From a checkpoint of a small mixture-of-experts model trained on Wikipedia.
Size: 12 layers, width 320, 42.5M parameters.
Experts: 16 experts in each of 12 layers, 192 SwiGLU neurons an expert, 2 picks a token, a sigmoid router.
Training: 1469M tokens, 5604 steps.
Below are experts of layer 5 (counted from 0) of a mixture-of-experts language model. Rows are named router (the router's row for the expert), gate (a neuron's input weights, with its number), up (a neuron's input weights, with its number), down (a neuron's output weights, with its number) and show model dimensions 0-79. Each number is 128 + 32 x the weight over its row's rms, rounded and kept within 0 to 255.
Before each expert's rows: "gets" lists some tokens that make up at least twice as much of what it gets as of all text; "comes before" lists some tokens at least twice as common just after its tokens as in all text. This comes from a sample of Wikipedia text that the model never trained on. Tokens count by the router's weight.

# expert 4
gets: " |", ";", "|", ") |", " |  |", "ian"
comes before: "\n", " |", " and", "ian", ";", " |  |"
router [187 117 145  68 156  89 182 164  76 138  77  90 170 133 147 117 108  72  83 116 144  94 158 190 154 111 136 191 145 181  79 164 116  99 162 117  61 120 134 104 122 151 156 131 137 138  89 105 197  41 129 185 118 102  81 173 148 116 169 175 138 181 138 116 165 101 196 154 149  75  81 103 118 148 162  94  93 145 133 117]
gate0 [132 146  99 113  64 123 155 141 121 121  21 129 138  88 102 124 125 170 118 165 127 178 103 148 143 139 119 208 147 145 136 122 136 106 182  61 144 145 120 171 135 182 106 145  82  87  84  92 149 114  94 108 141  87 134 102  60 111 156 122 119 163 133 153 102 143  93 101 148 154 106 132 140 160 150 131 109 168 106 122]
up0 [182 165 132 114 183  66 120  57  57 137 200 122 152 147 134  79 140 146 164 116 127 184  96 133 133 130 133 215 109 152 135 111 122 112  70 116 168 165 115  92 196 150 132 106 129 176 134 159 149 127 139  76  83 148 153 129 115 151 110  40 115 172 138 141 150 193 151 110 142 109 132 128 141 130 106 113 106 128 171 142]
down0 [138 135 174 174 140  86  90 133  91 153 112 161 126 117 143 121  99 112 135 103 110 128 142  91  63  96 144 156 102 173 191 126 171 130 158 106 145 165 143 125 140 135  95  62 125 183 163 140 167  62 104  78 123 146  63 166 123 127 176 142 143 139 114 114 132 141 149 134 132 126 179 167  95 103 116 107 103 163 119  70]
gate1 [158  86 147 129 132 139 118  76 137 167 167  91 148  51 143 128 117 168  89 124 102 131 168 138 130 158 179 104 152 199 150 179 177 126 165 102 160 115 100  96 142 138 159  80 202 116 149 104  75 106  83 116 116 123 130 210 119 100 122 197 106 125 159 129 166  73 145  98 114 131 178 121  91 117  89 126  72 155  98  96]
up1 [107 111 109 102 132 116 117 167 182 106 158 140 136 119 144 119  81  87 181 133 144 113 191 169 178  97 109 103  94 173 105 114 128 128 129 102 102 103  81 143 147 104 114 128 137  62 149 208  46 153 119 149 126 152 130 132 101 143 135  33 169 138 160 130  77 175 158 147 139 111 120 139 105  88 135 112 172 142 148 144]
down1 [108 116 149 119 148 196 102 107  90  89 175 152 153 111 131 165 124  94 137  89  77 127  98 147 100 170 102  68  80 154 116 177 165 118  87 173 132  94 101  67 112 137 171 131 105 107  57 150  91  90 107 150 116  80 146 108 115 136 165 121 142 162 112 185 121 105 144  89 119 138 195 137 135 157 110  91 170 163 138 107]
gate2 [190 127 139  80 135 139 134 136  98 127 146 120 144  96 132 127 137  96 170 141 131 180 149  91 142 175 153 125 168  92  58 138 119 138 145 118 150 101 134 131  77 130 138 133  84 122 100 138 109 136 122 102 181 126 143 196  97  87 176 128  74 172  84 162 122 133 183 152 126 159 128 149 167 108 187  95  98  96 103 145]
up2 [124 171  95 148  97 165  90 119 140  64 118 157 103 164 112  91 127 140 147 173 138 130 122 139 143 137 135 125 159 172 108  98 148 131  56 109 145 175 126  79 115 180 118  97 146 166 111 145  90 122 100 149 170  89 141  94  85 135 151 116 159 146 101 146 118 140 116 160 194 117 157  91 191 196 170 126  94 181 102 108]
down2 [109 188 133 106  85 155 114  88 125 101 118 119 163 154  78 130 115 196 149  66  81 159 164 126 142 102  91 148  68  97 108 170  91 143 151 143 147  85 130  87 145 205 172 107  99 136  88 185 103 137 196 126  79 168 122 133 118  61 109 138 114 168 171 124 139 128 142  98 106 132 128  85 100 124 188 103 109 130 163 139]
gate3 [181 134 148  79  86 126 128 160  74 168  74 131 210 185 142 104  97 125 123 115 127 131 128  60  64 123  66 102 100 161  94  82  97 169 145  85 113 111 127 129 129 162 144 153 205 100 159 154 163 105 144 116  67 158 101 125 128 120  91 119 170 159 156  97 140 119 163 166 139 150 117  87 114 143 168 170 118 140 141 154]
up3 [128 134 164 160 108  98  89 109 192 126 180 178  47  94  82 105 136 156 163 120 115 118 144 101 123 174  89  78 179 160 172 100 103 172 127 126  96 126  83 122 180 112 102 109 137 101 185 152 152 124 114  93 130  62 143 147 164  90 115 143 180 108 181 128 105 163  79 100 147  99  91 150  74 124 158 106 113 174  98  93]
down3 [128  88 110 151 139 145  97 158 138 117  94 137 156  97 186  99 155 100 144 114  99 138 130 104 164 104 179 171 101 120 128  69 133 145 121  95 113 155 147 138 135 171 161 124 188 121 110 142 116 147  96 132 102 120 156 128  81 106 202  98  35 161 151 150 112 100 123 100 133 171 155 114 125 126 113 126 164 143 141 147]
gate4 [169  96 160 156 140  95 109 121 151 114 134 163  77 185 122 124  88  91 176 102 220 118 140 135 154 148 136 130 149 160 126 106 144 140 160 154 107 103 142 117 172 126 140 133 126 173  81  93 167 113 122 154 138 132 134 137 112 156  83 108 157  83 186 145 174 120  87 153 159  23 112 120 122 167 154 160 162 104  81 168]
up4 [137 142 113  80  33 155 119 141 156 185  71 142  88 180 129 130 112  83 131 145 167 123 129 172 169 127 174 137  60  70 148 106 158 174 139 109 140 167 108 154 115 117 167 108 100 175 111 167 156  56 131  98  71 108 180 106  76  97 101 152 152  75 136 122  93 172 108  79 155 141  96 125  92 108  53 167 104 133 169  90]
down4 [157 165 105  92  92  88 115 143 126 101 138 111 144 124  96 169 124 116 135  99 119 144 141 175 154  99 104  89 170 118 147  91  80  83  94 155 152  98 149 159 192 136  78 149 110 196 131 156 142  70 141 131 106 132  94 164 120 193 152 160 145 134 176 119 121 157 116 119 148  91 113 123  93 127 116 147 147 172 137 133]
gate5 [187  72 165  81 123 103 124 168 120 200 146 103 149 157 137 111 100 149 129 169 126 122 148 140 102  87 152 165 132 152 112  93  96 101 187 155 159  48  58 144  96 136 134 109 140 157 105 131 120 114 124  99  48  96 127 129  98  92 130 144 100 123 153  75 113 185 114 177 149 154 106  93 104 124  58 169  64 138 108  97]
up5 [117 121 153  54  83 216 179 123 190  93 126 156 160 160 101 105 137 126 137 121 113 167 183 100 156  93 119  80  86 122  93 120  85 135  93 125 152 152 144 118 156  69 183 140 145 116 154 205 124 130 154  96 160 142 223  82  85 114  75 146 135 100 164 101  95 155 109 108  94 146 116 101 179 103 134  71 136 100 141  84]
down5 [146  93 105 121 255 113 137 121 184 142 145  91  92 111 140 116 129 132  84 120 122 172 106 125 109 122 157 133 125 129  99 112 186 135  68 167 138  82 103 104 157 117 115 124 104 109 107 183 153  86  67  87 129  48 133 163  58 168 130 111 194 130 138 132 102 153 129 136 123  76  44 155 136 106  85 118 171 120  46 144]

# expert 7
gets: ".", " | ", ",", "–", " (", "| "
comes before: "1", "2", "\n\n", "0", " The", "3"
router [116 142 127 116  91 107  90 185  93 173 114 103 124 173  94 136 161 132 106 154 142 116 132 130 126 130 119 126 175 153 121  96 132 115 202 168 135 106  82 137 158 128 206  81 139 162 156 134 160 126 119 119 118 139 111 192 120 117 117 108 198 155 111 136 180 110 103 170 157  86  76 146 157  42 133 119  59 133 154 133]
gate0 [108 100 124 122 164 143  81  86 121  92  79 119 119  75 170 153 137 177 108 159 127 161 160 164 148 111  86 159 121 120 129 130 103 148  90 135 106 148 169 136 115 141 139  60 152 135  84  89 158 149 104 119 112 161 148 125 113  89 112 140 175 161 117 124 129  94  63 172 104 106  86 134 135  92  91  59 150 184 123 151]
up0 [163 144 145 122 113 101  91 143 156 106 126  87 189  80 169 101  86 188 138 138 158  98 164 159  85 112 101 193 117 128 139 127  98  97  95 138 158 110 123  71 190 148 149 114  88 152 129 100 108  52 109 106 116 173 186 154  96 182 161 100 124 152 137 117 156 151 189  92 141 135 108 167 119 151  97 222 177 137 146 136]
down0 [108  99  93 116 134 138  85  90 171 112 151 110 170  65  96 137 158 122 151 154 119 148 121 108 141 147 127  70  89 132 109 108 125  76  99 131 117 195 174  97 141 170 167  58 125 157 110 119 132 122 110  93 114 135 152 171 103 151 142 139 110 144 184  76 124  96 147  81 133 148 138 147 141 172 149 176 133  79 112 132]
gate1 [135 120 161 198 163  96 166 133 153 125  98 113 128 138 106 157  55 129  90 107  73 165 156 117 202 103 133 172 118 106  93 131 128 112  89 145 158 180 146  63 170 140 118 142 132 138 100  98 191  94 111 152 156 125 189 191 155 212 153 150 117 131 145 117 136 153  92  87 108  98 116 138 142 169 110 156  79 133 151 107]
up1 [120  69 110 218 154 116 126 151 182 172 152 128 101 134 124 156 174 111  59 113 109 109 123 207 129  94  84 144 101 173 123 107 181 204 136  57 159  79 165 149 153 101 123 148 123 155 107 109 154 157 175 120 178 106  90 116 149 145 148 181 122 205 102 147 179 144 141  30 120 112 170 111 108 100 151 142 158 173 124 146]
down1 [116 122 122 155 103 185 146 130 122 119  72 105 149 130  89 137 120 121 168 197 123  62 139 110 135  94 120 128 138 153  83 139  80 120 162 167 177 123 122 176  81 115  99  73 128 149 113 135 128 189  73 108  90 122  70  73 109  91 175 130 184 154 118 141 160 104 122 101 138 148 166 126 153 174 135  43 112 180 146 166]
gate2 [192  97 126 102 128 140 125 105  54 193 171  97 159 145 113 140 206  85 177 153 170 148 142 107 131 143 150 164 123 119 114 104 184  77 130 181 130 100 102 141 118 115 122  82 134 114 144 183 133 121 148 132  88 166 219 140 120 121 157 149 111 184 116 132 138 122 113 152 134 129 149 160 131 120 135 159 189 165  53 162]
up2 [ 63 131  80  94 111 123 172  95 173 110 179 107 132 149 141  97 112 111 144 124 167 120 135 126 146 143  75  87 102  98 142  72 129  90 126 140 192 103 141 131  94 105 137 141 165 183 174 156 168 121 120 131  79 163 133  96 134 174 120 142 144 115 136 174 123 206 140  94 174 101 132  99 115 124 127 163 150 154  99  87]
down2 [128 100 110 130 179 133 116 126 163 155 123 156 127 120 132 164 181 100 123 116 138 155 114 117  83 163  86 115  94 158 201 134 146 194 147 101 220 113 141 111 125 144 157  73 155 133 106 148 140 132 143 169 131 144 103 112 138 185 145 138 132 116 138 152 106 121  82 136 112  77 192 133 102 158 181  97  42 104 179 123]
gate3 [147 184  99 115  57 147 103 134 102 127 142 181 113 156 107 138  81 110  84 129 138 195 150 137 108 112 176 176  99 126 120 107 181 141 130 100  96  91 128 124 138 145  56  42 116 140 164 158 100 111 120 150 106  62 105 172 134 104 111 162 123 120 125 140  99 151 134  93 143 129 137 123 120 153 114 159 109 133 150 126]
up3 [ 70 115 131 148 133  82  97  98 118 135 190 117 134 136 181 156 115  97 125 151 132  93 186 174 132  94 134 158  91 182 116 136 115 145  95  80 148 101 170 195  75 118 117 152  97  97 147  81 176 180  66  72 129 117  63  81  94  68 158 179 113 129 120 143 103  77  86 150 140 212 110  86 150 192 144 151 151 124 145 123]
down3 [137 128  85 157  80 126  92 162 129 138  85 106 178 159 142  96 119 158 110 100 145 105 124  81 128 111  90 137 199 113 131  98 133 117 110 158 118  77  85 126 115 125 153 110 137 101 130 139 173 240  89 153 139 129  99 107 138 139  98 169 197  75 101 135 130 143 128 172  73 146 149  99 108 174 124  85 141 113  82 150]
gate4 [137 146 136 141  93 123  95 171  93 126 101 211 100 105 123 107 129 120 147 177  53 116 161  52 115 151 145  94  95 162 115 116 135  95 131 170 136 111 158 148 154  58 119 131 173 116 164 185 116 118  51  90  55 135 137 134 131  94  90 152 101 114 107  95 129 113 160 109 104 154 149 131 173 150 119 144 100 109 188 119]
up4 [135 111 138 127 197 131 169 114 110 132  89 114 154 163 183 148 156 135 113 173 163 165 115 155 139 119 122 132 102 132 109 223 115 131 104 117 104 129 119 114  50 109 194 181  95 157 113  81 144 145 202 104 145  77 110 122 131 129 102  87 117 154 146 155 128 141 121 128 174  91 131 130  45 157 133 124  99 146  85  96]
down4 [144 129 165 182 177 175  97  80 143  76 139 147 135  94  55 199 117 111 145 172 125 146 115 193 178 147 120 135 102 166  87 111 116 132 130  62  86 135  73 137 105 103 111 189 128 138  92 145 137 133 162 118 123 164 153  63 136  67 170 164 107 101 187 158 117 142 107 139 191 125 147 154 113 173 157 156 102 142 140 100]
gate5 [110 129 126 164 108  85 130  89 129 129 123 116 158 201 130 125 152 121 156  78 123  74 149 162 168 133 167 114 173 107 123 120  95 204 150 103 144 104 121 130 180 189 165 159 142 169 185 144 157 118  91 161 159 101  80  99  50 117 136 132 144 171 190 110 120 145 116 145 142 153 110 115 143 149 121  90 156 125 141 109]
up5 [150  94 131 163  97 173 171 155 121 140 112 131 183  99 147 172 104 135 108 173  69 160 144 138 157 125 162 115  60 167 194 174  81  79 156 104 181 154 176 148 124 119 171 147 124 100 142 157 141 118 142 141  91  76  63 104 107  82 104  78 131 169 129 170 126  73  98 147 176 105 134 177 159 171 109 102 164 136 112  85]
down5 [146 117  76 107 164  93 134 144  99  60 155 117  53 162 186  94 177 219 158  73  65 108  67 120  59 143  93 157 150 165  96  99 152 139  96 128 145 131  75 169 148  62 174 129 119 122  98 206 108  72 141 141 110  67 168 104 152 129 146 138 196 137  85 133 183 132 135 148  97 102 152 116 161  58  98 158 118  91 141 161]

# expert 15
gets: "1", "2", "3", "0", "5", "4"
comes before: " | ", ".", "–", " |", ",", ", "
router [105 164 151 132 163  98 134  85 100 149 103  91 170 114 146 105 139  89 144 167 146 211 181  74 146 142 115 137 172 168  93 122 152  77 169 117 134 205 136  92 134 141 122 144 136 134 111 109 101 138 134  97 173 128  86 160 104  74 158 135 134 157 155  96 160 139 213 177 114 153 113 162 150 133 151  85  17 110  90 116]
gate0 [138 145 118 160 137 126 122 173 159 149 192 100  83 159 146 189  68 145 137  97 128  99 159 111  76  75  84 118 135 125 100 179 142  78 188 107 146 122 109 161 105  99  75  52 190 159 128 166 161 117 111 193  90 128 105 130 123 118 142 128 160 169  63 122  78 155 143 148 123 144 150 152  94 120 113 127 138 131 145  91]
up0 [151 120 129  70 135 121 134  78 128  86  95  76 132  79 134 123 122 143 112 141 148 121 128 147 116 211 114 136 150 106 131 175 171 106 118 156 141  83  87 118 170 137 132  85 135 114 135 158 113 173 151 147  77 103 128 161  85 121 109  76 131  94 139 129 145 154 156 180 189 120 138  70 190 146 132 114 139 117  98 163]
down0 [103 137 152 115 120 120 128 170 163 152 195 170  77 153 189  96 161 110 157 118  97 164 154 159 138 181 175 172 106 144 101 148 105 159 137 175 103 120 140 133  79 102  75  84 135 143 150 108 164  96 160 149 177 106 136 125 173 135  99 128  74 128 144 179 122 132  86 136 128  89 115 153 166 129 185  96 172 143 130  90]
gate1 [ 78 137 183 126 127 112 120  99 104 144 106 190 131 178  86 100  88 111 114 143 150 125 132 190 168  77  91 139 160 113 132 101 154  70  87  57 125 106 192 119 127 124 156 141 141 125  93 114 157 101 157 192  90 177  48 162  57 105 156 133  85 162 133 196 160 138  96 168 113 147  86 158  99 159 134 139 124 104 195 154]
up1 [131 207 195 130 108 113 104 150 166 104 139 181  79 115 151 133 122 118 148 100 138 129 151 202 126 134 177  53 111  73 161  72 140 151 143  91 137 127 149 158  81 106  95 126 109 155 131 112  36 119 110  73 140 135 100 179  71 124 173 136 184 126 155 117 144 103 145 131 100 136 130 167  78 173  98 102 119 132 140 132]
down1 [129 111 138 121 172 103  78 128  42 146 146 127 111 122 127 143  87 152 144 117 152 171 150 152 127 184 125 120 154  76 150 117 103 170 116 105 140 156 110 139 150 125  73 126 165 114 123 125  88 117 150 145 187 158  31  73 139 200 154 125 102 171 166 182  90 111 166 128 123  87  81 184 122 136 137 106 148 154  51 116]
gate2 [ 55 143 130 125 188  99  96 138 171 158 122 123 110 144  87 114  58 102 136 140 125 105 189  92 139 193 153 209 153 130 130 136 143 113 134  95 112 132 160  97 210 130  89 107 157 164 119 111 110 125 153 133 175 185  89 154 139 108 163 148  85  68 119 151 128 145 113 188 119 156 155  90  96  80 139 149 134 116 166 160]
up2 [151 129  52 111 168 165 134 127 147  85  94 128 124 126 106 155 127 132  75  69 128 123 160 103 169 152 122 153 133 142 113  74 132 150 149  69 123 112 122 130  99 108 168 132 131 139 126 130 150 135 138  81 156  87 165  63 129 169  83 147 111 125 159 148  83 100 162 135  78 156 182 131 130 115  95  68 118  78  73 164]
down2 [166 153 109 106 122 109 128  90 155 139 161 104 159 143 190 103 147 161 124  97  85 177 145 122  78 125  98 135 156 150 114 161 109 125 182 117 128 141  82 103 139 136  94 157 147 134 183  81 122 112 141  80 122 122  95  99 108 128 157 155 146 147  91 173 147 188 167 115  89 102 128 132 157  92 151 109  69 161 137 108]
gate3 [122 137 140 109 124 113  72 156 166  94 144 166 121 129 142 108  98 159  84 141 144 127 153  86 133 139 113 120 186 160  76 121 100 104 196 124 104 141 117 140 149 132 127  63 157 141 131 149  80  99 192 130 102 111 186 145 151  71 127  98 189 143 161  95  99 120 137  88 118 135 111  67 201 127 189  95  92 109  83 106]
up3 [179 105 144  89 101 115 144 119 127 126  91 144 156 141 178 140 149 151 101  98  85 171 144 140  88  60  89 115 138 142 129 107  61 114 127  92 189  55 146  94 119 194 138 120 142 138 141 157 113  95 117 154 119 142 108 112 103 144 219 142 126  99 124  75 148 106 169 158 149 123 199 177 118 108 111 101 158 114 127  98]
down3 [110 196  94 147 106 123 108 162 118 136 178  82 117 107 118  94  97 131 150 124 133 187 176 166  76 139 160  88 122 114 159 114 172 129 182 165  57  99 133 146  92 173 121 136 169 134 118 129 196  75 210  87 123  87  98 136 106 107 155 139 108 162  92 117  70 124 153 120 121 104  96 124 172 138  63 123 144 167 178  83]
gate4 [110 150 114 150 148 187  68 105 115 170 105 116 172  81 109 142 115  69 128 140 108 117 120 118 133 111 110 114  87 182 145 157 151  88 148 138 138  78 109 140 128 127 128  92 176  87 186 110 147 199 140 152 148 137  77 114  81 125 166 107 126 194 178 135 142 158 143 158 114  76 149 134 136 122 115  56 141 124 145 161]
up4 [113 157 151 104 186 106 119  84  92 118 144 117 143 138 119 148 106  97 116  86 108 154 145  68 102 157 138 153 105 126  75  80 149  70 118 112 135 167 159 145 168 155 117 143 178 113  70  86 162 130 118 121 101 144 136 130 131  93 139 108 147 148 166 126  94 177 103 158 123 116 159 165 129 136 157 133  88 177 119 112]
down4 [ 92  97 123 117 104 133 144 163 202  91 137 126 154 172 141 170 112 107 132 134 100 144 121 142 123  85 132 150 132 154 125 146  60  90  83 127 154 141 178  77 132 164 139 125 123 197  85 139 174 116 123 170 151 121 154 155 141 127  89 149 105  82  73 136  99 126 125 160 161 158 111 152 157  72 147 117 109 154 158 120]
gate5 [127 110 187 126 144  98 138 139 153 115 105 149  91 132 122 113 138  68 150 102 184 135  99  87  64 167  95 122 114  81  86 118 126 162 127 119 133 102  97  93 146 152  92 202 127 108 127 158  84 180 109  98  95  99 151 144 166 109  97 110 192 147 135  89  56 128  58 131 123 128 154 182 180 152 118  69 116 130 115 135]
up5 [127  19 137 161  91 168 167 140 109 113 178 120 132 112 173  88 151 119 132 151 118 106 169 113 109 145 119 103  94 137 105 135 140 137 101 131 137  60 106 167 141 144 161  67 124 135 167 117 188 133 131  64 111 155 155  88  91 180 104 176  80  63 128 132 177 118 150  90 152 132 133 107 160  39 138 166 109 137 171  91]
down5 [116 168 118  75  82 103 132 151 146 135 158  88 162 103 105 152 183 147 119  98 129 106 104 103 178  83 102 143 132  69 112 116 126 160 188 146 100 138 102  90 107 104 147 142 144  96 116 182 104 126 124 114 135 112  98 166 185 133 104  94 173  96 123  93  98 127  84 128 128 133 119 108 119  74  93 208 162 130 161 128]

# expert 13
gets: " | ", " ", ".", ")", ", ", ": "
comes before: "1", "2", "\n\n", "\n", "0", "3"
router [107 144 162  99  73 153  39 175  54 138 124 108 139 150 121 133 170  93 124 130 146 127 119 136 117 125 136 143 173 104  48 169 107 126 138 162 143  98  53 132 183 159 158  77 141 134 168 148 165 134 119 115 119 151 122 212  79 136 163 123 180 169 103 127 220 138 112 194 154  70 134 163 138   9 121 142  63 111 177 137]
gate0 [124 137 122 110 101 134 186 113 112 186 193  44 122 149 122 143 204  85 107  69 121 106  99 126  95 111 147 128 120 116 118 135  58  84 162 150 149 148  94 108 117 139 128 156  87 137 133  93  94 104 118 154 136 187 156 160 148 131  89 140 161  88 109 154 227 180 152 154 172 113 108 164  85 100 103 119 101 191 151 144]
up0 [124  97 121 106 123 154  79 110 151  83 126 186 125 120 116 143 112 126 127 184  45  59 119 132 127 152 154 111 135 163 151 149 208 131  98 148 189  54 163 194 116 156 133 131 157  98 174 156 125 147 144 154 133 116 115  90 110 118 126 111 152 137 138 127  89 174 115 145 163 153  88 117 116 144 134 134 109 148 111 101]
down0 [125 132 167 134 123 125  62 171 163  98 110 118 110 149 105 139 149 192 139 168 112 124 145 184 129 125 174 126  90  94 152 161  77 170 207  77 125 139 121 168 155 124  66 177 149 101  68 151 116 111 161 141 104 123 119  78 157  82 100 133 104 150 148  50  40 175 150 131 115  98 119  66 100 172 162 102 121 138  98 127]
gate1 [114 111 115 163 127 142 102 178 183 103 161 171 111  80 128 174 110 191 105 112 194 131  60  68 115  64 175  94 115 151 102 157 148 137 186 136 114 158 114 105 107 135 119 182 135 187 136 141 102 106 120 128 157  64 153 141 122  49 105 118 113 100 131  56 145  93 157 139 178 113 104 127 159 115  98  88 117 108 111 156]
up1 [141  94 153 128 112 196 176 175  91 127 124 104 159 162  86 153 168 117  87 122 198 133 120 127 196  73 133 129  98  91 178 113  99 116  87 100  71 110 111  80 149 135 163 195  90 163 184  86 187 142 184 144 138 149 168 105 194 120 112 142  65 105 105 143 145 135 143  70 161 140 140 110  64 162 133 111 143 137 145  93]
down1 [134 154 178  75 142 131 102 140 114 108 138  77 182  84  98 109 165 146  90  78 145 163  61 208 106 159 203  99 119 175  96 102 130 115 139 114 102 137 113 164 165 130 168 121  87 156 174 135  83 147 190 171  72  92 134 129 149  87 148 148  86 140 121 149 173 144 120 150 133  94 125 134 171 124 115 100 122 148 118 110]
gate2 [142 147 138 153 177 112  89 122 155 125 178 112 143 139 105  81 116 171 145 159 155 151 166  91 113 100 110 137 143 110 112  71  95  92 126 154 162 140  58 127 135 118 129 129 155  84 174 116 162 140 130 193  83 138  85  94 116 129  90 149 137 174  96 150 157 154 117  99 116 101 128 168 145  96 125 171  78 161  83 121]
up2 [112 183  96 161 190 142 113 164 152 167 171  97 156 118  93 118 145 152  57 140 123 107 188 136  95  85 123 134  79  79 186  73 158 118 140 139 138 113  99  92 195 119 130  98  98 139 133 111 154 106 163 107 116 154  88 147 139 138  73 147 124 156 114 110 171 123 102 112 153 164 108 135 160 133 126  96 120 159  77  94]
down2 [150 102 140  90 113 127 123  86 159  77 136 133  76 174  79 121 142 101 166 110 131 168 100 154 153 112  93  63 141  98 119 185 149 159 129 159 139 136 170 169 138  98 135 124 142  95 148 140 160 179  72 147 123 135 105 105 109 168 137 192  85 159 180 106 131  99 114 126  55 128  98 133  79  41 179 162 141  61  88 184]
gate3 [ 83 148 143 173 137 115  82 119  93 164 138 143  98 107 137 132  83 121 125 106 104 181  93  75 136 110 120  94 154 129 175  81 160  90 155 181  97 141 132 159  91 127 132 122 120 141 104 140 208 119 137 157 162 110 112 125 123 158 106 103 116 114 123 131  95 166 151 155 135 150 163 111 144  95 131  84 107 114 118 158]
up3 [151  88 109 117 204  98 143 126 155 127  93 104 173 146 134 101 115 125 138 122 144 103 174 135 105 115  92 118 103 139 177 145 124 157 149  78 155  88 182 116 131  93 134 144  78 135 140 144 122 158 151  95 115  90 112 131 111 197 203 183 170 199 165 120 142 120  46 140 116 187 161 141 141 181 117 108 158 101 171 148]
down3 [116 164 116  86 131 157 106  95 193 223 109 189 134 134 110 123 101 212  80 179 122 177 149 120 183 136  49 184 129 120 153  81  97 173 167 143 105 167 118  93  31 157 116 107 137  76 107 116  88  91 100 106 108 146 104 106 151 122  96 132 106 183 104 150 104  83 150 160 130 116  88  73 124 137 105 132 126 186 107  56]
gate4 [122 109 121  78 170 101  83  87 177 148 131 149  78 113 130  89 136 114 135 119 126 119 172 165 172 108 108 186  97 108  96 113 138 140  75 114 143 107  96 133 117 100 187 134 106  92 143 174 128  92  84 179 101 163  83 132 197 163 133 124 113  97 137 147 135 115 123  85  83  96 155 169 151 128 133 128 160 144 124 164]
up4 [ 97 133 115 165 130 124 102 140  89 170 147 115 171 139 103 110 132 101 130 148 178 195 140 140 109 130 146 105  53 134 146 136 139 133 109  74 112 196 124 211 194  50  95 103 118 159 155 153 116  77 103 140 131 120 126 140 128 136 102  81 122 142 107 123 135 116 166 176 130 153 114 136 148 116 131 134 154 174 128 159]
down4 [124 149 109 124 184 112  92 128 175 129 169 175 170  79 148 134 117 150 130 116 189  85 108 153 113 133 139 157  41 122 103 143 130 131 109 137 157 142 166 133  90 105  99 131  99 135 118 108  97 129 151 151 167 191 158 165  83 112 135  66 126 146 121 155 163 121 152 136 189 141 168  76 117 176  92 120 129 120 145 118]
gate5 [124  91 135 138 132  73 108 150 102 107 103 183 114 119 145 132 139 160 115 111 189 198 181 154 156 150 153  97 147 126 139 165 190 126 155  87 131 126 106 151 151 177 110 104 124 129  98 107  84 127 158 138 108 101 146 164 206  98 210  85 145  97  81 170 166 134  89 119 176  88 123 125 109  56 167  96 116 119 112 144]
up5 [128  95 127  91  77 107 120  71 105 135 152 124 138 120  93 139 164  89 159 182 146 194 149 117  96 121 186 111  79 142 104 110 126 143 109 139 123 133 122  73 112 116  91 131 134 110 113  86 113 118  62 121 157  81  94 154 144  64  78 126 144 111 156 141 165 104  58 113 115 154  96 137 151 154 164 155  14  70 165 151]
down5 [141 126  85 157  97 105 170 142 125 110 163 136 127 117 134  92 173 110 136 116 124 119 149 195 142 159 178 101 149 132  76 137  92  99  76 208 125 100 147 168 128 106 122 168  99 144 181  58 192 168  90 123 106 125 139 138 166 110 119 201 133 150 156 136 136 111 101 112 111 171 119 147 129 129 113 113 105 113 149  78]